config.toml
moe_layers = [1, 2, 3, 4, 5, 6, 7, 8, 9]
normalize_top_k = true
routed_scale = 1.0
balance_loss = 0.00317
balance_bias = false
router_logit_norm = 2.0
lr_router = 0.0015
dataset = "wikipedia_en"
Below are experts of layer 2 (counted from 0) of a mixture-of-experts language model. Rows are named router (the router's row for the expert), gate (a neuron's input weights, with its number), up (a neuron's input weights, with its number) and show model dimensions 0-255. Each number is 500 + 40 x the weight over its row's rms, rounded and kept within 0 to 999. Numbers have three digits each.
Before each expert's rows: a language model's description of what the expert responds to. This comes from a sample of Wikipedia text that the model never trained on.

# expert 60
Over/under/against, empty cells. Prepositions over, under, against, among in sports results and leadership phrases, plus em-dash table fillers and decimal points in statistics.
router:486515431484503531511506524469470472461533429495478572524561452452464456480422463529536446472476524461474553515534492514540510499488515497498542527423596552490517544498477561538618399541478518490566557508518461562460491540532424529453493488470540505452482515512491440542527481542472491503541545500489524493566466570621475468500469444540546481485482565544499527439525468502506497518514519506505470472506508461523509551504483551491554459535446470486474538489490490497517468482527528443500457435470550504418558549561541451530393558496434498572465414473518472497497472543473521521503481493477432553507520481522487445491490477478464450566425459542489545494491415508455515522521454560556557431530427588457473489472520488517473553429477470528452530495510539499532564548481466
gate0:438521485485533502483465481426505517470542522522510520535496479543500470517500476508499531507464496507508517529485479541439537511553436469504522519509505502519468467524526503479439511534572564519492510501518474478459501523525474501528510563460537521472491524505466474478524466453630460532584417414516571526510457465520529470522526532468522515500506567567526551507414490488505521540521572516468544503504400571509542478476527434507557484406512539479522466475440460490462527494484523440512529554583503544522545486513438484534483537587458636506465521464491560555480470467485470516506496596478505520499467541453496487609513568521563521451577557535526490475487494535574549548501506581510480518466495429487506536402548422495562460511501479543482534514397493528569536495492540
up0:437545469473511531541457480467501522463540460528481480516483486519564495509476508530478502489476467450496540489502463513454520492544482556489572560444508569438498425547477521433498515526525577549519507497504443487529513544514455507488501562568478528528420495457479449565529502404571481556537424466513561465505504413561520439541548506528527478509558562530440615497439498508566457493536538460483538560440427576500492489504478444508545485489536521443494461483478499453492502506449498470494546509583499552549537597502463495497492534499432575508427521442471491565483408476519512486584494576465489517441517532475492478592501540470589463538554562510548504461542525491579497536497517533524522463500512482496517470504514463481521486498524494511498557558429536501582470480505505
gate1:465531487565467457498397491526504517463498506497488500484484467523498519468531480509432490481491486490490555499468527541457506451446492493469492534526462556515533513484447506515472528471593488450540491493451480449430449500425413546469510575495544463513586442460501472537486510520488507401534553513487450497543499498509536466509463473516549489537431512537550545521523517498501440501467482512490444557542540416540449501453540524457468498509493465550564587511550503527483496495536464515449449472512470596458416543500502549541487525569504525490464520531453500402530478506496584512490517518505531492575506480490487452457538518560444467498512395599485539575552447442475441555509514488520528502441529512614406461541469513532417510509486509490578459536522521492512459494420500
up1:492492503525460523579512556477550500495538478454548457474512511504535452525475475520499503487565542446494483513548435443449557472498527533548508560490494510500389457536457577462494538458470524502542467514505499477511468522500493558512450481437445535484492606436562459521479589469493485494437523568542519467501502460496530537521544469511508416534589514495561525510448496569543510459476490460520520486386561499429486436482497487476513528477540451420462500506433537485452506597493529485444551482556494461542486557537500490492451478493466437479454490416466444551457470466436530506532468591480490521470535448447487504513542478474519509483416522530536479502526522526526479480501483532530484518489565533440531378509546555539489541557521546471542562535558534505543513563497550
gate2:476523499514452578558443484536533506509493460490488564510425472513468489495464617513490457477497507456516498472464487454486503494483435578430574512477545463477544485426541543435436420488466536513532444474526569496508486447563484486561525472473516549494547486460517498459474521454483484505516510496478495454491509508514485470526438493583485542461482456471522496500466485493513441489512504398550482554488509469561404493482456558578478501487414515524532538557545532487467474498468515463510515518516451488507458528583444521468513455498456565528464504563498477517433461557495596488552396510475584536428504529501514509489450504468522488500461528500511540476541389461504492454555563508586518484505491566538509447529482500581464577471500569572514460543480558507515454533497544
up2:471504472478535447499511525459509509495412538567518495479525440439517489518515497503497532442433505538514523453492483481563494480428477478517487497440432494528498500502493451459497517442555514453472498410517547526449526467482461502464506536461545471482513516487509494516459505539421472495480551554549492403529514412515454540562516497506479446569481550510538563473560505552527502473456486508464514510426546534459591463483510477533528537467540434433445573538526478443569491523489501519486474405519511471494428533464553495587561546531587456484434491486544537520460571490460453510563550492491540503513504572556497494463556522544470541508456528546507520610503461524444458498464391491466542514416438443527554480416550441479500519508516470480534497554510507453500521480481471
gate3:493465566459521454448515506550525492561530502520529491535389510532455470495529544436490559517509439470517457569465547502517451510480506469521518467515480434535476459520505488476429450483495539498524435452462518514478467487523465450559440449489475501499541519454450507515544484477512516569453525577417485510474471483483640514559454487533470443546534513493534513510481511557518512431439482450477488504402471529507484488428454515499528533499551463446518519488480492551526478457461478464492504449587535518507487504558462603459574433542461589510424506575473557532472507483565466502460512505477554515506480511506585556496532448497473506504483548538542491564539445554478481500518473486499475500518464460501500439548546467500507445475537588505487498483585531519545403409524540
up3:425513529522515452502471501548513508464571507537524473466488533540460439612484511534453556446502396508555492548519586532552491579537461459527479512504423485452489459527442474537525462485545542464457493481517478436558469525532519547516472497545489458448465482485510513531491596547473471490537531519521488506443535459532513466475477525516513430587476469524436537498492515485497489439495517498545461411440504500457543502554407440534447584464534544483544478476476503534498475497538577512469474461524501548530518478424461534470507501478573482523384540498541462591526516420552481496474513519466516446500439560481451557429505541526525559527468464500554497516542518492520531481461449520403510484462511567507539462465486471467482431474448504472538512494488521460460470566551473
gate4:541471583500498447486471441560490468490485511497530563507507486521515463575463477482455570581431457500503538450519560533575441512519487497517473573505487494456479482485441484526490491505461439504471441508491534536479554529449542494566510516498501420526496509531520455535529519524508442465497483519471541460520500477442506507449531478523458536587442508497426517483539478542419487507453464479495515456479525439579548475468470495509544578450549515509533554524590534519550557565542509555550512490531518539421503551426472487512536540474507511484419511503441531535508542450505454506480504440585512489444548533536493488469539513515439543509472496497444527573516488522465470452479483504550463557434488543461497519524466554505565507566507459439578437577494571452437512517602578
up4:547486516540503472516468514528521556475426542510530544520521507485524486565409457513524550567443453518558541451529521536550471504482508506544474577516485509479478558508421499551514491546480452480462458532491494542485562538476530476573541488493531429531495508499498461515488527509564452455552503505478499498525545513453489479452501501555424519560458545528451515462593486510432473472456517508494510471498531437542534505507472513474549557466534553525559514501548548530541560546524521498564524440506545502414540540485468468507476587483485514467433508471462520492500522460493449510456543472544499440453566504496470443490551522528456558507431496504444516585534461505526456447452502521549458552451473570439486502465505550536592516541524465450565457599463589481423524531599567
gate5:524457501481498525512540448479449461501531443465493449467526485500522497445466532500438487492552487530464472480558475463559445502490501439451501450534517449532497485535481569526544451568547440560533525507488510499466518444468572531457422429516446565531475498571458542524541524462534519494503525443479463538501463584451481421516492503443511557568512477487470474606534442507478462511440533440492548400465545454540521545459544473457561552510466579537469502528495524475466489534530581540468515505460594446500551506506537477464501549392453473501501540498513448470571503515494511564458499516479477488495469479485500469475450481445547480484508443529569460478472518532509515513463455507479518449456445456534471520485476570533506451432496437455450551505520605536467491510593449
up5:425504495536557492462468515493493486530454510589515500529503512508447519537533420485510561533472479439522490484496471461507570462507477566469435524486427468447486535448574440530456499478486539469462516481610458532518504491531451469524531531548562449475488480503567431480474446573498426462516481552568561437538502488500538485478527481532544508473492495569482565450522464481472534452580520490509442546535492522479483452510519533542468431478480488444525481454512496478589476460483528477521525524529451519496458474509462433610575493548520507448510466514452543548470507390539544476502430487536555459478567546512489534548533590506509548500538596468466518507514530455521493520561556525499500492498511512490542531461508493477444573534527535479538514608463481457465423451478480
gate6:520431505525457491512474515445518516504538525534507514569447500504441517533537497484428498491520554445490466500549546468432470510496556465447537437492435514507432487563465513489527496460500528488550436505508478477485471507494453524544553520488470452495514519475525502426537509459488501485500481540410467537528553466575592512583475508480561479450522519503485507456437566528538504421449608470536476517445542617414449489458539498521429501508532510547512538549401534512551484528498476458452536479576550486510434573564510526512566498556540513442516507460462539538497507540526469514437564558511469488451527544432547474531532564521512530498538530493433472550482604518474478488478513554522488487457505446521491530555563448498527470473509581547501557541475505560532514469526476
up6:509458474524489481499419522399525519464534531552527524541448443490431452504527464504380482493471517443492514456555558520500463491490529457434506440482437506521490489533458509515523533490491527473548457499539456470486441499493446531525532565478497462466516504486523497432535485489507475455560500538454483517564547514562564483544430493454554507460506531516459497481441525561523463429421636460490453505465520596434461526482602489482482514539525539551539557538417518465568492518524517442509536474553544515519432563511494512501554509571560520464501520478464555448512496523548497497455537548524523494477511569471517460510576592521480542516527492536475516571473542479483493503468506588483451456444518432506500582527536471510470490448513530557495530528461481544518496440512454
gate7:372474478483535439452500514500547507463510485477563523511497472572548437558497532508462551514522457526556491566527547471531409538488473363514526522514492468523498490437446492499487510458474535513505438461483519449490485485397506544449529451527518421512455483515557493480531611525500488512450487455494534492427505480494567509529451600521459522496520545490428464492466497524415493495452557457488451486566521527492511516509517502451485525572529477448533450565518557492521482509516447490501467464553545491536543519464468520529554568506562477539483546519579553501555524509528439525498464469532545516525490503510517577481556608556492543549461532505478530556471544533517520460478520489486495534444548531516450498564519468460506472483499522476508463479505603483611482514474525
up7:536514535505439534578517538463536544470576581457438467582517505469520521479531517494518382453528486423529495485454424504479572494479564515506532419481489567507483489571529542559507524506555480439435508493478417491464580570503526516467452551440536537550491469495430545478502526477483510469489486442504466595509501500520463490503533455470464507492472516461540464550493517538548484547558514500502474527512473497493538626468451542451522492501480453461491587477441469567418535442527533424448520493476497471396530467512503514469495459555434470466468464494480467491497522500501524476449593499497484552445533526426541465515431442545504480498485480561508469420546491459518517537480496472490501482525483495546467462507527552573532448471510483499527525504546471425475472531526476
gate8:473418508490433467544478515578572556499505544533443441452492459485524450571513489481469446478493564514479504375548576505497474484506516474464521474498490514491543542554509474569504506452485502460439421491491548469446496445420549532484495537548522533450434521553447559478545532521444505540511559506507494468568448496483460525419522526476522443497466461483505419494510454521521436469445544428433511505525512442486496505424508511516480504547504501449541518549518485548543537491489533489497445491492577539510476491481518477532531433450514480561543529437456447458533511445484531477562474506458492464490439516530473473497445555509489522559467546559495534529484465428510460467461473453570487470521487520489577537491450550528506514513467443442541527418521516545366551454484473
up8:469422460522453500560447565549568565434521530536418467492526469451491446549469473503435426461487568474519530389518575485466505469525524475462539448494465521472589547524466505571492553447482532435499442458483511431437508476461518555474498524525563515492427515506494560457510521516452474551533542525534460454536496498525460514473496489474540450479468531539515432475504484549512473457463530447460492472538529460457479536461463515527464503575479478451574576537461492573502515466534532465505459457480544526484472519518517483551519464477460463553543474467458441453502480447478547466541543527471463464471466516489450448450443563522467517559482564565470540539500463445514447499472479486593496418539477547509544518486466537556469518491451434468534530471553504489424531454524445
gate9:414539488445518506535458517499550519484511414476509510465536504462492427488538488532567479480549438490538509440522495456525518488514523571540548542414516545470548472555516529470458514538537585524550486436519453469525461537465496518488568526533471562529448519492516493546518559422540475487443488475523526484528503441541558505484465546444431449558502510510504547523457452490524489485458478429511569572415500553519465438581446514527493451557453504466485494497532551433491460557505527485478528500539513500518466569457460586437456516412472533495445525433470435543513425500547519485516512539443514503446473476473464506483512470497617470597469450510579444441550488497515477447474488460504487438519509512481490428525476511498472510548495556529542540507525510479551423473493532
up9:570452527547495501478593486488437492518486586533510485530511533528471545534471505455511494505459569503463497589480466555494481536498536466531491438591484472529446511459565470549523478458428423526465519546524507537504533485525483496518470432482530480464532531508518518444496476581474544568528486544501455502477477563473444488522570475525547526428520493504521438451529543537487520527550554595500450414535508466436529559482547493453502518475553499504481499540445517587500558446487474535521499479453532504468551410564546432545520459566527451507566468550515521496479549535429471526487502486546451463526530481490565469562516528514429558437535540472461524502454545548479509589502525526482532556449447472481494586456531491471552486514520487492438473495504468503432586498518444
gate10:498572498499559504487497495523507474472579427538558547499547531488489450591451466467534521554490509445542530533392474510445540495540578567569504449573467574442437515482488521548480549541451522476484528577529442480588515510541591513501548487518517503486497509492548492503472568494503506539486461457463506508497505414488482494483538526493502448470507491570524550502552501505486460458517487499533529508389529488486499437544457424498524516499443583463420483515424474558468528490453546494520567501474479493539471497478543454516478474444482528491508559455471520534467528395481571492572490505581459511458473456518455492475541529462553447526508487499489468437547548549501452515533561507548494498501474535491508549559458488523567459553462451471433548513521517466502571538509436
up10:479458492505469512499464490505496514514484545427449470514416454530484585407539564511492476420512492535463470470598535491537479545455425439459501562429514428550558475505502465439512463471541493518535457442475584491410481483460415461506466531482467487489499482514472495499518462506512496464540549539558505476501496558512517531495462480528508529523471511415474457499460488487511526514503536502444461510590456501542506584467536582517493472504561428505541472496592498439511440503538477489485428504537542516478537513536427585460498528586527446544504457529529503448524456603545474503452499494436540478545530549497549501500466484543438528495494505518527524567431463470504549458484434504449477492499553444478486460488534506499459533473542572542552482461472462545480436454503569
gate11:465521570410501450523539546451494477506436544508481411517506601476527510499505489427545528496479474504486440448552537514541520547465543502534518493486535547567488476536508447514528472459450482496491501506479433503533562509483542499565512496571485468484448503567488504507504446518506555494454453556497502506572492510472402470462580535445493470488519517482491480550544527482473535463535555446524572514530540558488527461478480454565492482475558483490344562524503443446609502496558526518474519511518571465452484507491514574510568524451465444477490521532509426550552514526592451490535496421478456480442500436568500506560495497496495468520514545424461470481506566474463471505453461448525537505420501538479467533492546550424550522508541546455496528476485489524498489527464489
up11:505549476505496498524462549423491527456498500470483538537524506418469464482457499537513442444398515430514523440532473507511484439431525498476554439531547536556576528542471510541529468518451529432539535521491500462534543497496543550457536463505537473558442475538522441452465434501511520540449487503490498531540498523524409483466506515466544480479513534464526486535549537460531493529498567475514573500530533495517546508508476497517533436538544461478474551557493464494492483467560529487539489477416490516449557507429537528498510520497467478456496521553490432526534529515553448464556554470559425441519447501575459450488550527547456446527436581449463526492577521458422462527503453444532543447449438520472479584478524491464467543393485452544482495542437515468474489552468404
gate12:424456535491625436464562490503471496502540478524495548549521503526486550465507476501574510481490510579505531577490535607518524569479522502435455478558557493472430515491509489511533456508583463473441554527560463483496540514481501513472513545498520459488558426532531471490587509540560509487595551526502468467524486491475548498537443514455528450483523551552481499541543503466483522482558521543485488530499503513402437434469536475476459547505490542410513497514490513524510543438483467545537476489503444533449423448467514492550527553521578484504502475522567559450556518447493459504456537476480495488568539577481543481578501560510493514457581504496437481553421485505471493553478576496482527496512449459603487560498554421477457490484502525480476502521470440510509494501549496
up12:495440487501587445465541545485506500466579487523472532543504481503472486488486430507523511464461557558527548545512562577469504545501542530439509464562517513496441495481505492559589498477579430474457521568510482517490519522511493581463518511472512448523580464512529473487533523516551506498582520558499432457546489438498514507566475509502531438474492546528445518531513524518507530494499555528495472519530560513441400446438549482488444536521501541409495505527520546534497529439497455521549484495485445485449457428467529496568513580553527475497550488506540572471552556420436465481438562471490478495582553535492544467591534573501488527495533522502457471520448477499452478592489560481536480506461462453583447542497547452460422527446506542501498491562516487478510492496544473
gate13:498497479461537447478492455540528495503433504471470524437479516563457489467561466512491533430486509482569487470520561524510500513477526473447481497472472503487513539533482441428450453452551503527480488533492503550470535484482464504495489484560497443508487511465425483547502448477501374424526533505534498472508537520518589486519477537551441524530493475471520470438560454461419483525479601579529532608497507517515512497534483514531510596459470513546495472582475508458571505456514508481542523453529494492446471487512439571454553447520533548495474514487492521503534491532538545568571478496532598460489518489485509537545553566522484499459544527479489504578504500425555518467425493532464436541464500388562529406431510408471481472486514546502483512545439552547474539499449501
up13:563452508526430535566517545566535542532448558496459517486528475509509562460531454490571445482471535494479478470505485485459544502453537483423503480436535549478504537511495488450522494520502481466422523499486473565569512569487505506529507516447475474525512480444387542531557446521474427467521484436527551610480507536502475534479542519528477448413526462412508432488499515495535522507449527571516535515581506509371491552466587567475508568462512511560515472508559485533470505455501498471526510510434469486488571454467534460494489487560494537482595480498535496464582546530462509499502520528531556497473567452453479490478456401543495458523531568467482461431499557456513553512500513510513463514608501501535513462488429479451484506476505466485524484549551490481500492543463497
gate14:545460486482543355483537523519478475513434486492515514537480496507472492553459480483468467550456492528546569535515476570506472526514562498478480465538460470532578544449550510537491435467570504470430539517439428527560531493543503529487433479495545448471527460476403537495497450525477473490488497475451420517540453516485443531469547536492448501521468513497427442544539546470451495494522519535548501515521463502441519491534484494495415484548453551515499500466466451547486536465533532538479481504438471534457470458497499592529530535496481555553495536597523516444533504509464546449544509440565521422515522518485517470476501460519485418451609459558495508581496472494558492513499562495539525489567452601568461543467483484496436498451459472484464491540594463467540515530494471
up14:457574550522480637540462461482485485478540528526524495492489501546528571385566546483565546492535478526469437505480531483511514495437461485479454512463563498506483508574471524442505525537451523507536495446535538503424501490502441389492560491475430559489529505534554483510509485514553549487520559489530571507405480492523537485530456467520515498501585519439599551496474445435507534508529484500450515503481500505562516497505527517492569504460530470483493474479572535469539476521459452467525513472529507504548545529519493434524441474458572439465510431471525493520495458515536452534423504550464530554490473484494488548506515501489552556510416526451517513485500472477458545474472468515384483493465545353491519449508528486488547490517514486516509506440422490540497512467501585
gate15:592513517494480429509531491457472512488474449507498533456490528450492480500427507503435470573459513469464498518473500525494498436558516517551546496529457542481568543502500524573509505479548468461481519502469496531518603490462517479484463514451538457508489481511508554533450456594576448502353480494513538533475405489451491442438486516519513499527517522528547445507498496482504465519568530491545467502530492465506582550519528525498538492526485513474500542526522396541508519484598484506526436504395435480463576475497565510445525567448414478528510542506478482424503476529472542509521540491464461481549513527504487458476506421546464477468472549505527496472539593518483459533547530488476548517532522505501445524416429572569469453490430463517512455493558466412460463529480473
up15:521517611486540423471567480512490496536479547506578515488570483453460448593481495484465481564438517558426590506510573548541500530575511510521484520517406455534541529432502473553504484418494423493484516504486502552456504416457523549485451479488524479476581511503494508482534462554454451522437494485418443540455512468471495475507494543462492520491482474537541441554504529515413533510517532448512526528539611447496542503493529541466426485492507488494533537590539480523493548515580521579501446511468467497482464491509542473521576503527537418512549529525525523438528505455443470509484495480477520494487508482489525507446494470504450520437508480552444486502450532548465507566497507462537548565465531582539496548487457571501487511513468495448484512510600460490431505540502490
gate16:482493497483501490522511514528541534423515509499556465477553490559577421562453472533461560421527514482566515508544542469545501493531495465480527568475528520518439479528452517468477489480527527556527448481531447503451496497506503517447522534462521446500483533443505465458440625535495516491491501502509524494474514401441516504556472587541492431435525559458461521492535475498458489489486671504536465549483542450539522481513466493511478536529479542517530468572502512474566466526453549458504456446508446439445470533489483570428542558497528547506455526476495503565479455521485472563521487490507485545500486450534452579470536593522515516537414499569504513513485509448526483430474432463494423545418501489521451459476471472474485500557448502537565500531496488480544471507412509
up16:496473478507408528567497589466558552434504547553500434560524498519555495536510479496518466505536483426571496468460514470480526483532580493515545522487534588497459506539499571551516573517465540478486467501447410484490521571526474503467515582468567494537489486489512520524478565492482551509492466492515511573540527482561504484467522424491528493421469559451517492518465502568542510513527513450517485545530523548456429589400543537470466470566459460513554533490463460510481481520519510426466505516472499501487456508540480494485473502573433522464552454454461405510433463464501558477463536504559452550468563400505508537495498525504507461559511524513466466408492533454538483555461509541501427512489492554503445470557522572510464507542501496509583525484529429452514461528484490
gate17:435515513466495456533495502536495508507526532521515480516454477435434477502504568523570445484531457579537500424439553509468517552484473522451556495488466499485545565496501475565409442463473511451528576433563500523576480551516513467550580475534497539486483444601464527512492462550471545554548529513487469533461511454545549464532489484488526421509429477502424524506453507502528489480525420489497504482483490535498422505527365481582470473510503528553507506415507498497446487449439490537520478470531567580467438485553492492473510483486515477548502510577446460530445544510559473449483515549489516503479430510504464512531439484502502459556584494454545521481499450475491468520572501432408481485555467558560494499490473478499432522515498479491473562455484538524469497444564519
up17:562469487543514498470516501454492519527462492517449472461538550525532533505528491478474545504482480445505489502567476473566480473536486501556444495527492484477522456496480534430539460516548459551439457558397563510478494463474492499481445466462444463571455535381474494484509476471560377493484481475481516516497472546435447502416512557514469534506550463484537463553555476480481581532483560464545493482567513485467603525524560469424478505521507536442528485542509476490525539478515495534549508531431455428541617477425555497530487536490478498528533489421580539477557470512465500477503551486504486452475531538464540520489495494482502492440447533542446496510520527517547552426411545565510527452474537466458535441506516512444540451461459454465522452487526494435494464565436534
gate18:435476487467506514517514462499459537522493484529466470544492489472473524501606498408550426475500479564449495417464511443429508600521530540495435465482515535503474521505504469529503444466455456510520556588476520467478492569408498518472502549581555486453481478578455575500527497511482495504523440502538503456535508551533544602495531491502497447449509514550495494458497471499524449459487460438468524528480528522453540460469537522525513444485537458439467506524542481549562504464482513552469501503547534534465475534470456499503613471492500493524457523458478493532541476457482565488584492491456599502532535522505539449536456513534493543526493549539458513511504451462513427540536448506519542482535504501460477556420488512492494464560490613422441544460493538600433560533466529
up18:424480523444527533521517473487457532480515519489488477504509480473517495526544461417564445523475522525471523438488480471454458607516517530505471546505490546476463530479488494536536471450435431525446554560452546437455514543439560516457529518590521508505440479523485609526533514513519473480515449479523472468530489585484515563461513515509445467476513478510494474452514473516475495476529475439501533502513525434441525511537560531483519472456492428460480480511473495563564561502486515544484487491506502503487482537432493552529578487494470442566474494434508446534563437481472554527554499482482599503490539548505536461537447495532512547540469541518466509502465536469554400536535421480519526447577479524483495569442416530480495470554474551409496515462513570601430552550435533
gate19:469514500463528519491470448531479466614504429511515509453461521472467510481487540508495468439472538458461488452465521467513506481481483529497533545522478405494503505468556444447489422451532474571519490499533538552555439456509496464548538479525509597453445503503488478540411442438414470471504529541510502424533577463451457485479472492526531465513462446525442543484568471455505498514479465507479574528400530486565501453528386483599540497481500465500459537544510476429553465524425508548551488498523515545468435520519486482459529395507504531522466524490510523529396496576544536492540476513532534498500458565564481473518484489501484486495474519519559537516535438462458475475506483470448494498413424478457616531477514484533462497501477480576499506492490528564457517497498482
up19:472506484468518506550491478537499479588538444499478524460503532454459475522473526515452497427496539471477490462498518416521506483507476568534519535527512446472471479516531427454475447457501477568542538518534519524530431440506447435528516518539481586459413524496498480532428459470475459454461528543503500415542593486490435513466456486534526469523499480544462547458579436447519536486504464520463547524390524502540520433561401473611509526490508461444440525535466515472564475519468498501513468480528557524432418535491515466478561395521507516551459525478503479557440485524504512482540483503489500539491459548554489452495461482481509502517466523521546512515531421465466478496509441449465512499446412488473592525451533506523487506553455518552467543508458535606464531557494500
gate20:497465558513487447513545482472464525506512504524475533512476485475452562442454546520484433519466578491441468474546508480491513474523487506491422436538493423562495576388515496534459458542556417436460482487556415585477502508554522457522484493419502503469524485461472504492471476465463453440461492516471491530447497561450420483474456513494545487452459540477533431563536527422523519507537491566511468500539491451453466497455574504507483423543443520506591514468444467523463485457550487491539470499481428463485557479520505444519482532516453537470584480556506520431482499553494469450438498502485449478534486540467498541518433453498484498413552545423448507494478434507463473509505532541457457452550434453527489506500494517538507535444572431544464401488501505515470463473509489
up20:471482510436502463489499497529573494503540537477549511534543477416483482610522432475481510502492509487490570546526471509463513522530543503466558509502455494452449488504467466573529510401496480508494531536537526517529561465481476612482451506532522438478556513539555487474537564554503482547480479512517543473478524424486566480560484500489484524517525496530475463469482521572513522479494550455535489560460572496458472477472494512484480629493503542506468500596511504546484509556516496539449503515471457429498473548545452507530555479530593440465492557485525506503490524367448435508575496485479524494521566483474519449479581546483457481431512557523489471531470581474472493526539474424592519605458557499572530528529485491483473474521468534477516468541535557431531516502510463
gate21:468499509504486447492466476506529489540479435550490498468485473448490483527503497516467444509439584508472508421560529469473502451557447523465561491513457467513538530476517438526498457461489444467494515525515553534540496477463518497515539505553529565455447493560500453532504449511435456569457546557485475456550489517509494568447461520501520531504459501506488425459514474545511407476489504459478502537472550461494568493512472461545502523471515499453491484558487475523508520483515560581545491493481495533512514468453519446540573403434470520551470480522450456494426526447477568494610462522528516453496448582577452482575441530483447522520486535523517559552530451505481463475560468394506517546504493541431574564428467532512501508531490396520486521470455507523392536406495480
up21:511411519506502473498562520476454490485515557476531459504532500572546526532528467482549558533516469493485516561517494499495403573494557457544483469444563539476458467463496522494519536531509542546498533547474363538455562523483473477438455541427485475523515536506527511474543527525585544474526470453469517508470487483438491513513519546486459509480531549506545544510501516576465556547517462525537494476441476513494490462450585491399510518486465501470456471467526507555522502504592521431460526524537503435480503536480524517508452570528592500488475503568584495468563499491498423502468512432453497519506522435462512537506515456497566506495512477494475464479430447494476566518413514562511527513489520482526437475538579525471559499607511540413447515502569528524549484521462596
gate22:516468486461524551450549510493518465547567420466557488527449505621535475411490579474503562500528476485515407606481518452554467494504465445567519489505510461488481399438506530449450519540466496558504456469439517498463480502460533494463451452483515472519482557506526524490515500464571413506547448540542512506445503488450489473455504527498468555499526465510518506500464449505523535526422549457457484465523476517510496455454471577443528466458463508559513467522578536437515457519519520491475567510487535513538558505425446574405515481471526513531569569502563531531478470571468465494463490475532468549509513450543566531482500531439540498531474471495527502471503588508498527460508563531474503505476546484554459484539553483470535442521530505564427519472556529516562446478502566
up22:479474470528427538514492528503548534499561493447531553588472483623475453451455555499462497488517494435480454554531484485518490451528509451545571519498491502459508421490447535536480538523475505485574484515481436425509447530516488558471443428478458491478528571491539538454524544468587399511539510543522487509455487543518530494458462467540530530509528501533535471466476450546531505474440527473522402437546472536496496511454450589465602437499475510552550491481474535464441462466515519452490555487560589531502594534486505519439470480486505528530546504510501493541485426593447498464463515564508450571501503512491511535486490552470540464530426415560548546484539497476527464474540574569511475470540539528497463417495514496522485476489511514537443484526482531507520472490512512
gate23:468451514472448501497516446474525519455534531566461452477506528498551539494442469464467612532493541458500416526437500470508536448552532523551457505534482498549465517493521465500424524506443557529514531571545512469448473529539479457556448477491533431437560528500483447454495507457572511518478486513457443440505502492489508520465545461419392568483512470515466587498519495489517479467361491461513551450537462508497454501558443508530561480492466464542534570454495505471482537529539467480498535600539497514521546533536461542506506468518512558460508501489498488591459480456561481535569496490518502533467491502545576485577523511463470559528475543482521469490527529546567504397539516536554492544479473500426556479440574466535508518530530576557470523513450464486527506474533486
up23:534523498531550504504503544475475460514459460481570521528442490479441483502536472506517464457559469457503557421568457592505494499512511556537544409522489467448511483566518521556557441546508447547462433479438553462571520539484513555517570579487471504484448485442453556510550479525490510555540434481519539573544492466493419486476462545534573440498471527475514443514481471466532557492526548435527445458447514563458507465454475455506439504532574513472412490546524535523543444495453565507582497444456452445565508486442549465458511524518460467490530515486469552437505528512464547507512552466469536457497462551455472518521516518524554476483515468552468547439472530531455460584462557439488542485445475452466473552542435447482542515487465483553478506500538470487500488542501532
gate24:517529455486525464576458504490497492440463502576483489538471521482436543480568515480460469510472461475458530496447532465490533525454485540426500439473454507498520477558475557503526492484520479474556475513506520518448509509464433539534467518435461511513515511493504462452490488535485507495498492561439506498544556507588488491551518467556534434449548546498494557480522534475540484449426529451531486470487515592439443495481484472533451503454560468453401542497446527485531486541509537475482552509580522514544443624582519422577484482532507452451447459480497491467466526495540504480493536606490517436442441522460545410469514464498499536467539568492489513563496543555483452504491452627531554419464506496485527494530577483512518528469553593499481556534518498535506491547546511
up24:471505473559478434537440523479512524471496472587467508551472481478410504477529537518454455504456506465457539496448550506447540511448516489436523394488466502552537505556451513523501506474501514445555505495516524520470473497457454535532464487461468532553503490480481435426472492459453469492485531591437469539505562534565530495538481463537532438468538533531498515476489568501559423477463495494509491496448493600402457520440483517532435500519562477484454570491398481499506501512531496448471535501612546517528460602558495470573520467538542476433455475465525462451431547508529509471501560576500491441478428509466548444482510461503515503485565554503479534538515543504483458521526464593490523416473479506528520484510573471532513515450497527494466513541490515595505461503544531
gate25:523451494551458478533468555520555490499510480504424481526451550510579494512465473489469491478517511428447418519470545420486480474485563522494497521501501495506525476525436533490521518490505487492577429514448509563473479537458476518492460523390461500509462521463556470476480561511433535483415502585467542502543529446527521545545495507525479387485580536483525512549545542491548492460431476432516488494445530542418517484514504520504500483572574455519531534511521498548520440581485493503474492480489535391514438564554530538529521492534499446472446504410469566504459485551505557480455505508527433522476513447511445533445536453517491491527449546542498477487549529521468433490468446573530492478468529562432484413536586525523453538500538553480528543509591509525519496513531538
up25:528506458589495483538446566507565502444515475491485458543448515506562501480462467531407446491488488394464477504495478442502512448493580551482523518484484497533573513509439558489473526480490456483548471483484497510477438537475464548481461500455512518543480464448529494480461548520419511459426507578457481511521534476503501487524526484544471415496538537493541481516544491509526455480443489421549444493497512566391475507517516528470480469590579455550544538519522494535517454547500490481492495455447532423494422575546518527500516514520515516459452503427466561478463503575530553496472493477555467535502520467496415519425557444498490499515487543527506520494551513466433422541484462609552523478465498553460446453527537517532414533495507563473522497531611525471494473518544526
gate26:542526524475525440467537455501484476507478413494501505557512529525477510552521466492476471484453490494514532482513499551556468527500543514404440460554471553489448517416487460496476427457544506505501477563497486465480526442564525551477536519556582482543453440458446532458449474475437499486525519522509434498492549535458434568509519571465447562428542515508411448504545543486436450517511529496489525554516409478497492499566531469457483502518408550551537517439510490565513552518500570525503486554525530556468487530514521442503519480508565548524384536557580495425624482499531560487515464446530521478503522517490463522579511511513503501465541511493532493546419458481552477533555485515535484453559424507539526524482549583518496468457493523465468500545515527506481469524473546
up26:562552514526506474512507472477526496495478370469492511591490539515471506538503477516493454441483504426506532520488469524534480491470538514450469461550489599478412532430487505496466487476519489503548486555522446448495512465563526542467507499550562441567462445446473533452361453478469524484472484503525430496495543529465421521509514531461468575445541498546487466517532544483470425514523503490515501526512395497480501492525538435483484449514441542509551536444496492540480549525541559495505485546512543524458503514514547434452477461504508529493411542528533475431608486540519626456530474473509484486528547487489447501576528467507515494446494536494534504490503498470538445555560511500568493462547420476528483524515567598541495485465514514469452493536531509481503442576469520